config = dict(
    n_layer=13,
    d_model=256,
    n_experts=32,
    experts_per_token=6,
    d_expert=64,
    d_shared_expert=0,
    activation='squared_reglu',
    moe_layers=[0, 1, 2, 3, 4, 5, 6, 7, 8, 9, 10, 11, 12],
    router_score='sigmoid',
    normalize_top_k=False,
    routed_scale=0.333,
    balance_loss=0.00677,
    balance_bias=False,
    init_std_router=0.0371,
    lr_router=0.000604,
    vocab_size=2048,
    norm='rmsnorm',
    norm_eps=1e-06,
    tie_embeddings=False,
    optimizer='soap_variant',
    lr=0.00373,
    beta1=0.95,
    beta2=0.99,
    grad_clip=0.5,
    batch_tokens=[16384, 32768],
    seq_len=512,
    train_tokens=252400000,
    steps=10615,
    dataset='wikipedia_en',
)
Below are experts of layer 9 (counted from 0) of a mixture-of-experts language model. Rows are named router (the router's row for the expert), gate (a neuron's input weights, with its number), up (a neuron's input weights, with its number) and show model dimensions 0-255. Each number is 128 + 32 x the weight over its row's rms, rounded and kept within 0 to 255. Numbers have three digits each.
Before each expert's rows: "mostly gets" lists some tokens that are sent to it at least half of the time; "comes after" lists some tokens at least twice as common just before its tokens as in all text. This comes from a sample of Wikipedia text that the model never trained on. Tokens count by the router's weight.

# expert 2
mostly gets: " The", "The", " the", " his", " their", " States"
comes after: "\n", " of", "'", " for", " in", " by"
router:130159168051154175112119080130112077150145130138066139107135168128099095127108144111118068088120125124142092111117059117105150080146177145143122083069141180190117078146092125096098170186081103103143126179080179125168111165168124092067127174119155121169112055118136130139098123165170115134198142103094138151130125193132081159140100141097176124115078130066114115140152078085134119172045121165158112152142095095149123100116042111131167179131154137132092100142144211092115183093135120181145096086187081117130213117117117169136128116084116109136095145137139130147131170104117121079106127124082102110132151120152048115148095162120093098128125180152139110079114064089172114157133118121111090091120115087071132090087076144152154123126148133127095144117106116154103120134135097
gate0:160183116086148146104104122145148073140122198156076117141112125140090098208101135150177119146147110109122123123134119152114147064140151157120098122126159137145075130080119122125157091156136127130114039122125152123124161171199122098163160097136110139119168101131136125149146104224133152099095179081064161055132181143147087085170123116104113112076073124159187153124119131112179102087141121168089126161149050122105129165157108116092098158211163124149101097147105138073129125119126104120144182101141142174163133134129065186063072117115180138117172075139118087162155123088144122159145152132089077081187143118095093114125158147123144098163137128095095141163102173113148092143089064161155080142081113160148141123122146114152139129093084215124064111098159114149120109163122170
up0:169183126107162165118096137141149080147105191131066109148107135141085097190092139138181108176142075075134135104156100150122146048159150162136079116122146159153087124091119125122149110150121126126111057141133150119129123167194141092171177094126118123128173096130136137136137116196135159130102177089085169041142158145146108090162118119117130118078081117155187168130131151121164118103160144166124121149169051128109133183137096127085093155185143140164091091140099145084154130112135118130148173112139133185158116129115061185084079122104172162113182078137116080175121114078115108160142151140070085098189117116091074105109159122119152099149158119092126134138100180111160104137087064153150072149078124170143131106128155118146166122071077206134079113096173112164116129178128172
gate1:147109119084129165053138143183141074148147187076089153125128131177030060088102081105135102086173181153147178148174086175085133123153125126118131152164162118068104194133168089156113156144113176109103150133143154162100082129090206164130110127120087128151141137091154186164102148126101115148128154182142134169163198022155109146080103165142086156153166130093098127142184134051129138149129066093092167150141159152073134103105136094140144117105132158116159102093167184099120117129145152135066140124094113140114157127182146122164137089125123157141110126068117153150179095119157076137114084121136103136157162168139093127139147127108127147119109118111112117125088134196146145119140094134083152140130131112141104136118164181107149151069189082181128110138074159119106131199136142
up1:126127117172121138135118106172147178191171110130031113150089191108149149162164108137112147163119144115101136165117104138080131173152109125108123173074154146064107110099152157143144091189148143146218077149093146130137115137142143121107182129149128142116145088122119134067120127096131144074182117126132079142135083129175163114121112123092146116093093152108097124164148162138125171078150162175143116135132139053113147168167102121128149140120176127165126123124114169174096148109122156114071079075116111087142111173117082082189156073110079123144148130112178115161074160168133184115123119133086142123152131120136116171033160131169066087210147076127128135138212118162162111104118162087161027143176173122122109157168145133153115128104129127148159105078133202142161153130105141
gate2:159118114074096139098115157142126116178117142141156155071161165124154139122068114118102143137135098142116124153140101105168130114180191111164081127099127145137112117112111168115152131148120152171100189094148150124129137149154097079199108132115157118131075100102065132099131149210102164124136125098076127146123123172145125127109133104136128165105129154055121142097151160132159138204124114100181158143061111103138159144123077099078139196126124076136104124234131146178145058142138130161149104111145106061075137123155164113161171166121103106155152166102146158056165167160085150061102104180130085115085107193134081149121119125112158149099093120176178106141175142117077090122065153050140146040116126085088085085101106154155133105160112139114127102129100068085104143116123154
up2:087128146179172128159121115101159149085133111111107100204104076133105112165203141165149126113108149108164134106108163137101140156087066133105194108151098129125147154142126081136105127110155121105150082152094100155150122115126154182083136106137106112129145155148183127144154085053162093127116153160184127130123112097097115120138136148122111091162109127174119107166132088139126135064140161173068113117172147162146108120122167172187117040117130181142140128029122112073103182119143097102117167138103140165189116119136103135097096088133176155114122085143117125172081068094159099187151158075120159137152147051113187089128121100125088099141169131071103149108100092148167155119193108199119120230144115215169170163146126133090133147093149115134140161105137170139164107127114108
gate3:073170111192138136170132119140129105113124085153140129124145118106159110126130118179110096168098125108114166142139121098013181164100130099157146151104159096148145102165141103116127156131129108095115100102155184173094173101174099082090136123114149138143152083187109147110124074217086140098162140143165101171131079167172150155196141106082164095105154146131085165105148106081150174131149199129142156125143073147112108148171116060130173116134150105097206134129115149118104168147093121152172138125154188087115180113166183150125130126159161118130122140122106128128121136143030153066139113170142142114127170145137091150112155153141088104131127145175136056152149117151115172138201130143090088091084143086067124057103142203149101068153139108145183101133070144124129150151120097
up3:073199165136170141169154116111109063122138080139085126115127108130117156154083086158117106149140123117093172148149105127064200162101156137146149127066183100124103132134131123121117169142105091083109126117131176147074152096161090100098108113100149131123117115151135119090117048179078168080180154155168097195120083145188125132164152137090132131102142160167122172102124128054156166131138194105169154139134069109109113167146134071098155130168174111127185125144104177126104156125119131130136132135228157091109147153151181162116119126139130086151105140124112125131103120131058118078126135173099120143133140103124084144107138178124130119112106141205136051112155142088129183137163125181101079102072125101064111119107133184133130046185136065126187115124067154117163126160108129
gate4:121102150145146133141120098131156119138177177120128113106115080137134126088105093075091176128048129195105185141128111080124082118152103094125193130109099099096111095144127109140101118110068136106101113122071186166156081117167160133092119142119116062138143132111111113119196188139178126112188164108100060162117100197124097095114152137099109081105132104126141084097118148050190103161149133185133086188120063076125082149124140118112106129060121119151148132150144130121156110086123072113141134097144107094069131087135154156129104108109110165126113143119078129069134183024153134102104113124133074110090146068149077155084163114107142149196102153101140104125157112153080114139152091134135091103123127082146128121108124159093044129159138168173090087130135147144064133178082155
up4:165172127120120118139173098129066157126085114118118133125149194109094119103157137172136122090161129108179136122149136147164166169083183182130101126133100097141120138127123093092148151130153147148133129117193128081110136135116161208141104097142139204150186173150103165126071131120109143102057078158161166123160130100054206154143071072173163127164118124072083168120132111181142138138146158107120150091113219108125119097079110157137107129148144088101177146123130158163091116124145157134134069145075136115140132116129152075099098101111133139133154129075180132145126124116118088163130084100167180135103166183139176129103077155135145106090186154135158142133086131146151146110072219120172202128120108147098088133175179134126171139137126108025133177151154119144124189122138162
gate5:089100125109130182121104183151161070099104094095138138097162151104121088126115146061071079099147128125114089142115083177103114093171119095127137090101151158158129139076143110133080135106086071137132108084186150134093134100133136173115157137168146094099140133148117119129083105148155091108184120129108130116133092184131124121111095122137172152113150124072123099104189114066097118179143075120153139108143130135188143160100171195109070122110110160128087068078144170167124131105133080118148094158126174067070160103155043158124191155087137102134109149099146182125133098178124189108115111144149148136154154095105134159143105131047153105171146081144105139127110119125158156179149136131104093187178163137073133011089072163130132090121171143159132058148123172151105146135108092
up5:134100128101110161132098196131155075118102084116135147139137142113082089113115121107067059146089090104128128114111117176099093149142130148149116111126152153177125170064131092156104107149105089131110099086143102130072167129122112125130157100185145104085139107133092149133095083144161144112207126118138119114137093154150111174115136146125132147126187144104149097106220101071063122152136102165167176163141121135157108162091161185131115095158138154120103119102159206167093118089148099097132086109129154056073195124156093194139176147139140095179068208167154180157117103129126156102161147130148148127191201099111124115131147157036127060140098107160109177125105151126131161182144131148060088147155151142094148080124089164164131070110177154153135097109095140155094138121093132
gate6:145144105171203146171134055166125179110124110144101149112094173103143141064110083110139164075114134095137156145128115101115096083116133080088137132158142157114100110105136113107129115166117154117140110102161124155156149105133120138115172158152134086123186157103080128129163111137117138090115130105134091178170201133157141171128105136152120142141164094135157169132124146103103103150087120145168105181098125088120122120090156101096121175160108104110224157123104167137146140193137079137129127080043202132079050175106137131118144162070175115068128155143090144134085132076152075174209150085031111165145126179111137160084217117116119135129100115103115172081120117107193065100129137088157186158110095139123169140141123134132134096162142135135127198135095102126062106134113146
up6:090140128160152122148133177129097141080087086206123097117177163074154172147163112200137046075101132124173146101129149177142161146102072111171118114044132104109184169155119141105118107124139148148141083184165094104106107206092116132200123135147186152106148107141142144102137069165139102189168122148130108129159119125125154138141136138131116126093099135112160158126131124114181154133040148130147117084119147153160096145121162136121181134166128091141128171088082140127121135160084087106135118154061172121161096114115095153122210133109162149136140126188140139098154081154114127162196093072127128101092098102106079148074146131189095131129111155152091112172176207186157103142112098150164130117183130144090068132102164148148147149125146083110122134156171132108086188080162108
gate7:145094131034139122115083137139079089075121144164124102083224136102135123076124157099147168143161102126161164149182049109108097125103125147148169151065095125121144124155144082111160140163097102078154110155135137161141158143103127182112135129136156182133151073145091098130135146152161142062143140104071154165119196135156202109149109127138042130101171123116117156088088170123140142107079121159155148097133110161115108159116154146130111098147111102119105125137124184107144108194094109135087132098120098118143149131108053205116164078081177139108199196181166166169145129103114132134117100107112172131133178139092094133145118141065133162096119168120094179086101097143126123126169133086177115138072181136138122085106095145078113097120122087114132085146105113123137077070059113
up7:143129137084133132126143136091142037120179175118065169107192151125145135109187161092170164130138123107117176110106092122143084096136138195088119082100090153145130097143115127164145145091084084082136158100143093137151133094096162118063135092113132205115148141073174088136127173112115108125097158133079205105136146157099155062171097113136120137144170129127129189088137155148117187063098162187106111139130085118107108123123148161109133139145124099109102061177176122159063121038101118147065145157115076120134160149053088144156124076114103155172160179182136143157142180155128102138107126103111101137107191140114138097126146102103125135080160125148160176150070105100088143126158096127140121110096164082127132117113150161118112106121146138106171111122119167185128038069138153
gate8:101202135113177120119074073129104082159110165183164103105087120127148054112090128136114129140180145151137139120168146129118104187165101175145136119076120118135144121092135120106152122123102138084123131098131153090107089159176106123093142128128179219143142099110107145205104145168098147145090165097128092137112113040133091106146140105085155078098151141080135118127092145120129148106108130153110156126114133095140068148156096055117155127086184136140148147114153202097190094131132126074096111149137099135169115133082154088145113125109111144180128164144125128196095145053144136091109163090106091137162147052130074140113090160100068140118142161125152073139087088114067145102103129081157071124138160162171109151131199143154177113091200188106103098098115165193131136167151112
up8:103127149101173115146115102118157075137133164138131095115077102142158040162107172111096169152140136147149166145160169118107113225123085105171136113118090115166160117120144080110150090137128150118133142135121104106126109136153150087090126129105134183152069092071080169182085119164098106144117155107136117134128110061165150146138172139091122102100076127071144165153133115074165144106061172139120146163132132116114120106149097098080143087051157120107117178115090179117163083135078097113109149141167080150112181134110185160159159092088138112126128097176108179149145077082137159099098133101151089107190122062120037101143086150106056185084155134137120098131144061123149098075122131107108063111120145144149111157124219159126135136094165138110097127070126156161160090143164140
gate9:198094144124153136118121102159158165144240127126043100115196119116125097119134148138121123145167177121118134101147131125103169100129180114120140127120143173145068089135126146074128123078146156166120158143111121135205124133159072113094162122102149160111126061134160183200161148179095125121188109133120089174150176124162108128133099104132159094130090106157078103114157099133116163164077177073115121140087122133132108094125134151154153167174141085122096119103090136096113137136140174187139114179140147112159177137149176135122176143093189082068107119084130133185122099089146107085109140150168131109191129074103135110074154123128062178148162083095176133106088069107065040166135120125105120086080150135110082084143113095119107112080108160179095107137106144109126150135094127
up9:155098135156084126142118135125106112162120161099126104119114135179106155170129161153114057145090094157109060106130158107139124170104171165102116144107137143122152140145175117149125050169085125167153123095146120191142166139103154131184217113144080150185066091143142094137184200096078161109069170151096148158086103108084139148099122156144101091102071102071072104208122159143192150189144169096083100069149129138136106170146104129140107154069065092124114142084125152121168108136113128153079133171116097088158194090103078130154123078144156125164099113115141118122099104199082184109138149157172125099120161092176132113166137115153160100155100119114087145115159100172121138126132111158061120095129138089150185092140157147099161146127117126180097112153122082124180162107127172
gate10:076146143136146164088152133118145146084089143118120118122118137126093108110083153069136091142181126189098119146128088112184121168135100162158162071168149149074165085076174125164148112123146086083113131131064131113158077138144136075094162164049076103102067156191109136105098105147143091127112118103105132200089158152130058106136162194158148115124124138146114149144097149121134100143163033098113126148116161156172131122127148116123134173116133162125150128155155083168169159097171084190141131187164128120072115117138106130117130131075112086115169127141088121094083135151104131129150181191096100123152152108122090113050113141061162092098174130123130111153109143087164126212220105123122102140121151080054098142110146126174151110116159141211110102146162096096130121138136132
up10:089155113044152139124148200115073091119053125151115167112128151103071132137188161111107117160113132201127052126146110111159134083114119168157156134122162116099133170116142153107122117171135102076141109162082133138096077128095079130125155116075126115167134144116065104129143143119191052152160129164074139135069102134125097172124137159100136054137150124135101165144194124124118125164105102171149091137116124115171113102119149128161141151117140143062163107136161153143109151145181110163162169182168140174144084125106157112111142153086169133170109176146090111097176112116073092135077150112092117131104151173169053167091100115107146092124154173162055132180151149075154065164109184174131145175116129070056129092093159127187135094087157113117143101126135159106122093136113108
gate11:118146144120165158136127141135161160124110129103093128154149145132127132158164105066111109175102162121114087140117080171173128055108138102137099082131145140151135048083118149151123116144109111125117160071143127155176141163145104106159133140135108137116134103142082163162140142121158135151156114138112121103102092221186107105157125091064132143105112141117129105104168091113111146129225182121091107176124152097121196165135064105187179134082113118159112074135171084136062168122111124180125172137126094109183110128141093076145128100131109065130135173120158118059150162106146162119129097163101161147126094106107181110155145142087122058131100071110102113129106094169160122162162099137142098042166086017169134078107150146099116108081163165114104122123171085108198138149121194
up11:095159188094156126107119120133138161143116151122121140134157162105119129122176132103106101147083155114095085134143099135155142108106146083127092090129143131136126057109113125164106093114107116122053133090101149163152181149149092110146124128119133148113139104118098143155133101113150132148181119103138090157116089223187109100185134099084142140084143135124142114108150088124107134130239165120116087184119159084116175187160110106163165145111130106159126062096198113117089165137108106157145182168141076086199108129152114094125100120134114091112139196153134128058126201107155194153117119141148154144132115121086177138157140148096129035133115074126053119111115098145150127154161102124129092095172065026140148065089156145108072105073148162104100108134168089113175119152104177
gate12:120113131100172127123129106148121048103127087113114113139176178144105159122126141115133135150133128088100132183088127176091099135095064116179144092172079144117127124153142124159184227104138113091141125197109148090134151149149176141132080141091124115096143167156159128182143084151100123134119117111143117080131142107125125142109148060105129121119114096136133067174140175128115140134148114175044106081106088126087133146173073161138172139142164096146091102163091208083131123013174137117148117130115140144105079159114113154126167098105166135117089159134158115214180084166093137134111032133159063156118135146168136106139109139107139146090166181133086167167115119138157150187091135150103167155093150103123134056165135071123096072178133117126148144135126143126088165144081166
up12:127130118134098108117138160112130190164096159109126169112111091123166102140121105173135123113105128128149113107162131070173138122175210144102131157061175122165134115111113123109100000145119139180111131068167113168087107103105123111119177083136117141149119126134099136083112182099149148091132155155123152187137118153110135102160105148146118123135117155126113182082114107133173116124108128067165125171173166156130121099069160108084093105134111142110142149135193033149124122233136132132083127140123105098165150107157163099119082128131095137144163102100100142051073173091154110093151250115111166121125125097072104121090164092153134091159100063158153076081131131131114111098147107127143089083178103176119137163087131166127162187086102128138132124107124105140159101103162092
gate13:093099134131126170091128178160117139150124095112088107135062185102152139137122095106115132131132139140108117171161076137175112129121171155071149124067132122101149084107067095109135151141121139199145160135099105169129136108104140102134141084149151193101135122092131153113068093189083121101176148103138121146168130103077161104094091196110174117111120116138175076158069116129158190098072116164129159107168063066082119113136109135141166131119134097171153143086122120069088169100106139129150121161081115128115113111206137150122141153144189097091110088119145127167108122181135129078110087106126124110134093075170127163149069218146036156115116101121101117134125117094032159099108103097125149155105133141100107121167134107092135105108157144184097108147048140148163044155161152
up13:104094096100102177131067099149170140121044132162110122136104086167108115198169139056147122141098167127135202111100123133086188080148106133109108105111091110111138123047082078149184124164101139117132168153107087107127183089098072123116101151140180154157130112095150125105104055128113133113122118157116166090147105118105102093142125169167146111127137124107153105127166152132141109091100143148124144127082166137171090183149107082122188139112181098128101103145138126040110142074158129180156181085125124115108117094093087083119094147109131130183131118128114095147099142151171147081128106083087155091057122145104152137194119172154104137170096138115119134084138130136022108057087101104139125154101151137076150145179097174076125086155156140123123097068162129114204104121113147
gate14:139081092162166178101156130133156128115186151126173114126101132089110075158099122168153092099169196181082137205151149173097110112133138107119111117092163130152111118138127136072120161127086140119163138164096133161118162177141110136081144135145119132078105089133131085170099117139157117092172135081096103116144158176099100193085160146105071113067139117089178117100098153161152132107123099112105145118116165098122100094132080144118151091187121128145122115095106187114114171096176097156118134088148099039131059133162114159098115089166139117142051171141171134170124134146130080157186105081148091067090158148142078150051064121124043079130187090118126167152127129123136135113069099141092141112121140117095158087107095114147201136147119089094155084134104123155099175171157083
up14:123159129173116095142141120133019152126128169119081163094135143116167131113071109141116116185091098121126139142062118096151180084128145115133169098141124109129131128104122121116193143138141126121142144161110106114160094159177148156135090184138139144114095090172064149171142141143143121173106061137148114144173133209146154098107120147177138160150088160161149144069089087153137113144104132112176148127095117076144170176113214123139147138110172188127140142181139026190192098118141156126140159162138070147089141179183124150146111095156093130124156108130134115151150133138091150083129145106097161159190066123153139171172130123108164192129085130168090170151143130143133144175167073087130174142122119132127171132145121182130140132184111188176086146113164122105119080032130125
gate15:104184145097135181187075105160075108166180163128147129124115150157167144132085146056135174096109141128077064172193098114155138103199124166143137109096106115090173096140130102110117118120147137103125198167099106113183148135138177094135097172056137121142127093102099131130061138122102077141142157136108153148115118124160103090095148123026147151084097112127117139092123107121152100147146128154158138142167138127148082090096078100074109079128103083106123122181098086063102135109107072123141137186122133120154146127126139113110148107079147131102086133125113147080123070120132112161142098176118105105108050109073131130127132119151090133125161132151057150127186059117142130217110000118113126108141124166091129082124126097150139092134122177142161126140160081153160124130077115
up15:134140152137160219163097115085066094126178188068127159152079155161127126138134075101143139157152141137090076125197158118125135098200095198212132132144141111119153098136108109087127116116109117161138112169155207108131157165108146119127119151129153143174101106143138136113110128153115139123123165099109164097137109177128131070122117161108186112128143084104101146081129107128098122131158120179140145119155100117106078118130079151127102096085131176132080133185107163150105167087114072120121099183130175224126122102128146143090113127091167114095118181142056143114085116092133083191128137140125061086090066106119151114116141133187099123096094157136124153104129137110203162228105126131119154112136133151091127080171139143123089124107149199165166136151064080178091116107110097
gate16:076088114168172139145170097152157159153140189128122144083108142185179118109152124145088114132141126195146129095128089137078128094133131166097162182104114169148092134113162128065103166134121094139081155122091097159127240180136134141148136157178111091166114120083113150130115139150148148117178124127156082131145151215165092106138106140129191125050059129076151116127130102121174096128120124171130141124126101117122133110080196099121098161070116109130109128106128167127088137114128157129122068164125097093098151140086079091128090131058081150079114097127169162135051143108127126108154081083044115056103112095196074116122133117097113173144096182082142157097136149126104141111106111106090098138087090122037119161090129132128133121097116138131159121165138130166105083084125092
up16:215133158124071114128123194147127077078132126150066131097103066060051099139126144117140139107098165101093144142114118124144160140190096140152164091137164148085097104131090059140159158123106137160184105156191132139168136172140122165121077130153124116114087164145113111098090112160173133147122123104141053169164129133087124157147061138112136141166114139177148079177094139168097100114122143097135093108136132122183180127147138079084113152104091122148102047125175071076112201150121137181070045102070118122127108158120099138099129120117112170125100100121111148144067164121111157165095091103154110125174147124071117113127130118119168138114135156081108187109112116128154103210175090105158126168074107120176118125148129115062108159163131116120124108084139131069154100137134185
gate17:097121085083160163134121130136146059118074079125150181124125110146093117202070158179056173131166154098124128149127172148113159151146119132123078089080121150131142054125077133111147146122107120176143151142113156152099123120068108086101165190108093153213078154143193105092134193131126087123120097149100145114099168184125088107124056182176083103179060166137075113146110094082101106176103134122131095129096150109225177124080105073155137148088130151121105108140136135113141137141109079114119159114148114115093179139167110147089118165150125138116123141157118223094129120126098140103091150178123152110178115085165158115151093145145115108145124100157112102148113069056100136093179153125148099150141153164132101152105099142145133119099105177136088125129137117177200137177136107
up17:113103077095179154138117122134149079135074095130145187129122123169084127207056145149072175125149144131135150161129159150106154153160097126124082080098126155133149052141089133105153128114114116192135143139104135145103127117085114072100149188137093155187063140130174114114136167132103081125114078136118143133103147186126071111139049197198078081173085172146060108144115102069096103170092133151127110125109141101203176136076103073168145146081144124122114107137143131112164131131109083103116153125143121096121174139176103162091086172163130143130113107153130205108142129135104121105102146181116170090164113090161165110150113152128116130124122103141108089144116068083084146113210150123120097161121140166141088160115119148156135126078101168155089124164143134151227144179138114
gate18:202168131137137149163116141095094140158155118109125113118219092173106114135139162120115115121166182122094091109116086090146124089145134158100155052090159164146155150144100147147159107157099151101148119146074139126102221101100133143092169183120132082071138093131158090124101123144169169148111127110122110123104084168113066122098084087069108117122098097120109156135106096146077105148121114107189095119093064080108110146129108148105145160105141149149076123127152143093096138137155120126145109102135201002170151180104116130143149144089201110168120116099121163110128129169105143114129128128106115179107135154128150131094125201028052110129182100115146087089099090069144116136102133187086071171112081105094124105107110100120144094140142109112175086182151091101094148132128109
up18:111154111117122125156132155134096129199132167116140079085114163124152129103102163150142095170128150147098118112114114139114119058108133111141100090153143123148120164137137133140098101154137167173132073159112117136086108080109148148090202113128094098189159087117119149133154211060151103202148106129153144136178087147103156133197152101079131079073069107112119156202141135149116084117113109118129079142154074100093113060077132129109108152131146109123135137137169102158135125137101134108159129164085183157140099153110121134158137163102111090241111101128149097073133121089122136126215136080163100146103178153109112157155074169097169102141143192041119124155130083106147163198094134103098150210090126121106146124111165105123175115129125157105207105094085120085110145178123140
gate19:116147117136148141113154128119087164101136104153143148174067106127163160099090133129116102123136109110087103138104105098081106117172169127153185101127095133135094188127114090117075109095144207042155119120171101146124141149117120117087084159116207075091140185151121132142115141164137155107108105114180126124167151148135080085121132149107104138180139169104120111130111087136158120037060118105129079187096076115197139104156065091170163094180124087142117130222117123088091117144082083162122097099203084068137103166099139141154109156072127183147081141089121107088096160105165151117092108104140130187093158104154139088174147148112141109103156129122123122134173156117050176134156111054106185143087164142128109205117165090093145119124124103117152145155142137151128143087125124
up19:111117160145086152169135081098173120146101124089122065134191139152118124113122109074141099100167143156157155113157165120153123168125107124082171108084146162136104107089165124185128159213124111160145170129072059157107112114144116086176137104115093190151172146125118137140122157123118195157114084146178081084163149098137099155120112053108127127105105059219138112119089101152112093151166142112130163058165139113069087066131127189082085088105108176147105118102108098158086129108164120128109143180178187136141113113131102175078109100098138065098159122089098186134094161098089142176174089143147161090186117109151118140105127088096116133161156109144175180148130114186151158103111097062148108105132138139135110153163089081123127108158179145095121143130134077148115078164112093
gate20:112160118104127131155146139105143144158125169115136084082119122155065163121081141139137100122175167096130142144139128103073127146174119151141117132040187136131141179155120193172105137102116137122109110159131203091100187133160137194148140084137105086121183119094118161175112112132077122179185175142112175123092186161169098135128172147149138112170148132124091120067137113162142174158081151169106114106131111079093218108174072133126154118120167096104112100129162132114138137097105135130138105171154121124112142127091066212091075143185131149111119090101102156131078146165102111104122126114116125162084117196076108107103039168126125120138162153179099092128118161155216085118120143126118107076159104125146088075115122112148063174107091190119168169110084108111129113163081160
up20:108129152161127126120118119136105129107140111164096181179122111124168091128169106113107169132118109138115130117141108180165142125080151113116143140200053090102089097101137071067160123142131107138109164077126072125148077125103131057124100173156139188122065177151142121107131143122187124083066107105139123132201061093059159125130092129139126114107088138156177150179106145119141075098174106083128196139135126172174059152117184108130091112130089136143139178154083129149112134150121125103105144109107129148141098124186172036139174079059104085163147163164123119133170125044126090148124134135128143085166133061128136108137197075143123141129100128105133137134144092113048180104151137141152142164105145101102140208146127137120191114143132073122078105114172164153141128104155103
gate21:083133140114162087154152127094108114091133136153160194166037100101165098146080139090096143142132108113098175098127087132121082113145066110102119136130085110170117146111143124143120168117109128138154113112169136157162110104162135112136127211141120128114119187140094193129126132113216102118179134087082138174117156135124160067182110122079118079110128185089178182161169094097097117134122099166111149133163180105138110131120168126124080145071086151092102170120125153093104062097155138128090129118116128135105118139138127162167091107117157137170054130171135143098132141071150154168132128114115059134134144091195097074086134121134102169108161197119168184166105092049091072158094110169104120144130132071078100109091092098136144171124075088108144141114127162121194137124192076
up21:198103120112101163116121100168111135158130113088106050089209153155097157092179115167173112131126161126146064161121166103128157132119172142156132140146149142077145126157115124114135103119155133117112138148106127103101151140086117149119116060117139147150128080102152073132109134139050161130094116176159128109136106123147099194054135121175151162162089063161077088089098139170181160103129149093148090129096075153128128116143093157128173103163153089161155091124115089158135186146090115110190136126152124082149153115100141114095149155129119117086194125081107114157136135170099115080132117144156207122108080147075168201203101123149172094153111073148088095100174175194166170121169135084176129100104096158171166135156164132127111080128159141131106111148144095130069101138058166
gate22:169128178125137137171112072115111189171137127178118208117167099128123196173102086178112115082155162054146122182075084148104135127142202129088144064111079155066116086179107094104136046117121135121096170134134139062110167196167090101086134142116102097137100115148202129166134074123089119097191155098167179062123142149117138074125134160148124136109133097169145121144075101126119118116134115118134117154152160104164138154202106115134126134175091106144133101153078135145130114095166144119131101131167119196119141162133160154135092054133092182094136078066126148142097117117128102109119115073148148144081126164119165064140149112076175135142178147123126108128131143116109177131157155153063137114109088079121143133112149098145201154121084148122110089113115147138086168117131157
up22:084153130118079113125131107161115104142094093120127078137082124120094130136097149109092143113096113150151198110168112128110115077116129171134186143081143144133102121135083097133163157082118118133059098141174120113158108160120081196115115131160139106140070108138103113145127200191105041092146122141126111109148116125104172100174129137141109180130150136164051098119149139151127139101149154109141077102143084181182091147036135156130117112062128132158131160094126117119126171123094151095121129066093099181110099104135144146102076152140165199133114179118136064185116120212135111090129144123108100142104157211094146151126097118113165118172087113079123144116161118148161133086186150056190143123164173105160107147151094185110103186148109109174151128134160146045112089080164134
gate23:149121153084146150126053130131140133157146143132128070114137080139085114114144190155170172137140139126137075143142151111152143085115182100060100086150200098176208100129202112123110193140088119093147128157103103169101121104106106136128071186114054133151102149135069137160122065142179110121137096090086052153140090133084059123131135130086155156137085086166070138124106159134105137117120099165178058130136171087186059086112115122091095128092061112132113086152116120098129152104152137157104079101154084122090120197115126167094171131083130097100139112097129154144174182104070161169139097064148121167113143138139139188169105126091157124163104150132142105146183112102098091113168112105146086153137102161124156145118125134139090151110125182169119161117180144118133088122160126
up23:132105117168129147163174107162104124122183056126168172154110167184152101139135072157100059102112068136121181162126069112138097148165097124179133133132109155090076115119073144148175105112149107135114135114152166121136106119140149144120160080078173110112139107158199126129097163109125138182125150154167202127138178132184160133127191113162113117099171135165162099131134121116141071166171132110131165104123090185077194163119138124141168115170119137133142158092147107138141098134112100112149124123132194123120068096131130107169142124152128188127113108140118092094107107116158139054144157181151130093106125196115140083140136082115103168073134116127106138128051121149154154144016135143139152154132145033141104104176118100070151121135090117123101095163087106086042160145064108
gate24:142142115144075123092131178068173140160154156132091154098060138158141126119129115121113110089116128101148073128123098123123128104092090140120091109097192136148172082100057082092151108120121095091133079105118140200120132118117151165043152132077153149142130108223167146135125104146152110087126127185095103164080139147120065134119128152094126154132085181142035116161097153138128170112102144154087076154141136112123138095158123129168141160139095105127114182167115179136142193140165121178129108141100146038151179192118159178165147126109071156114078153164122110093095098115055127114104174064162159132112134115138110125122159180110105120108071110108067084097113133073103136143150117112107118144147121174128102147115090146118163129168131131143149150094114192123175091067162050
up24:119142089204093085172134136149111124165149132123164073091122138106111125118088086109134095134120151110082101120120124124156071149171136178081180073109137115129109115158123111138163127103166115174127102157148111079132139114066142083082129126159086109152138172079084147118141155125219177122097116137115123033101149136106129111094100142091131121162183103115173166128120129097119132108147137194158206160098094085136086137149100129079130094143186108162148115126152147087114192181164116122152133166145141109132176150108073129109122141137149141104140153148158128118130163122150110147181098151136082135156208123142108122130138152129129043172221208156171118164120114116127154128087113130097091124050099126123120083077029115139131187161140081119114107122124119136135046129118193
gate25:114157127124139155112147161102167118148183128151173133109189111169157122122160109112105132055100151132175112130151092079202160110057173154095075102122158209103125175164136112086084068125156102090153092106095125093137071130153144138118105135120147143131100120040173106142172167129113132091174154126131147102125124117105146143162116133082093139076127108085102092147121138143090120154081157206168076134134158128148143116140174071134143189181125146163069166140138171125134138177128165148128183086101163175142144131086102151129077113074173187125167120077152185124127131090093100109110125157084152107114145138145113127148102106169160184180164134136105116204140096114092078135183187112114135094136178088112133152128110125186138091056150149144150107111118137132153113176167198
up25:163097123154127121128110106155082150082040137130097139165081130049111180145117135131133120183144090147087132102072136153073115144176102081146135144115126029127135075102122120163199162108087108149134174147150099133110164118112102110161143122134124103127189136223108115092076084087151123141076108131139131128145094133143111122110115099180160152203158145173164156104125116109183153110169108046111168125129102105143091109132094160117129097071130083073130078117133080130153124086124104114122068180128089103113111097181182108107176188177069066162119144158149092148134091160145116137121116123180142163139073109106131152122165107113134101084093151118141169077102152148165167118094122125139096120076091203156127142124116148085127160204118135123141159151142139123082167082137109
gate26:096147108137188116156109128156087153171052150137117142103126107059139137096108145100132106093143136082117116137136128139143148127175133140123159135109128126128133121117120137107096117110127073158121185159141151138158088108111116149140138112092140129098102150186127150185104111169142154182142154066133153143123148122155113102133078138130148142100125103116122089132141101219153164120118123103071127095152042072112052090119184104132196147037096112112120135155154071139131183070122164162074101121173079131129081115156084108088137166063126147126098219114071123134132056134128141118191145118122134201132103122098092144108120133125179074143153147205082073095048089161126091185087103096129136116122110132069152071110159140174149129124124168151097142103170125171100148159174106
up26:108135142114158121100147113126124109125077178096053178150085104038158166084083123111148137082154080152105113130106137162178131110146132118109143138076111163084117078107113126107111143119142067163116144162159151127075129106082142139132117075150134134125122145166114103158079126162112099163104148078139157150167161111137136112131086145147169128097156104097117117121150097156121115144179086128093135111156034069111137073093133155113167140072091112117144151162153110142137169073100167146127124124215091127065098119159087122055139096144115206099101149156083086176117037168152114140168152152123139165159141160109166128090152151159139103113114185158085072061070054175103126132104118133103157128087106181078162092131153150120143083164134138110126142116148098114071171191110120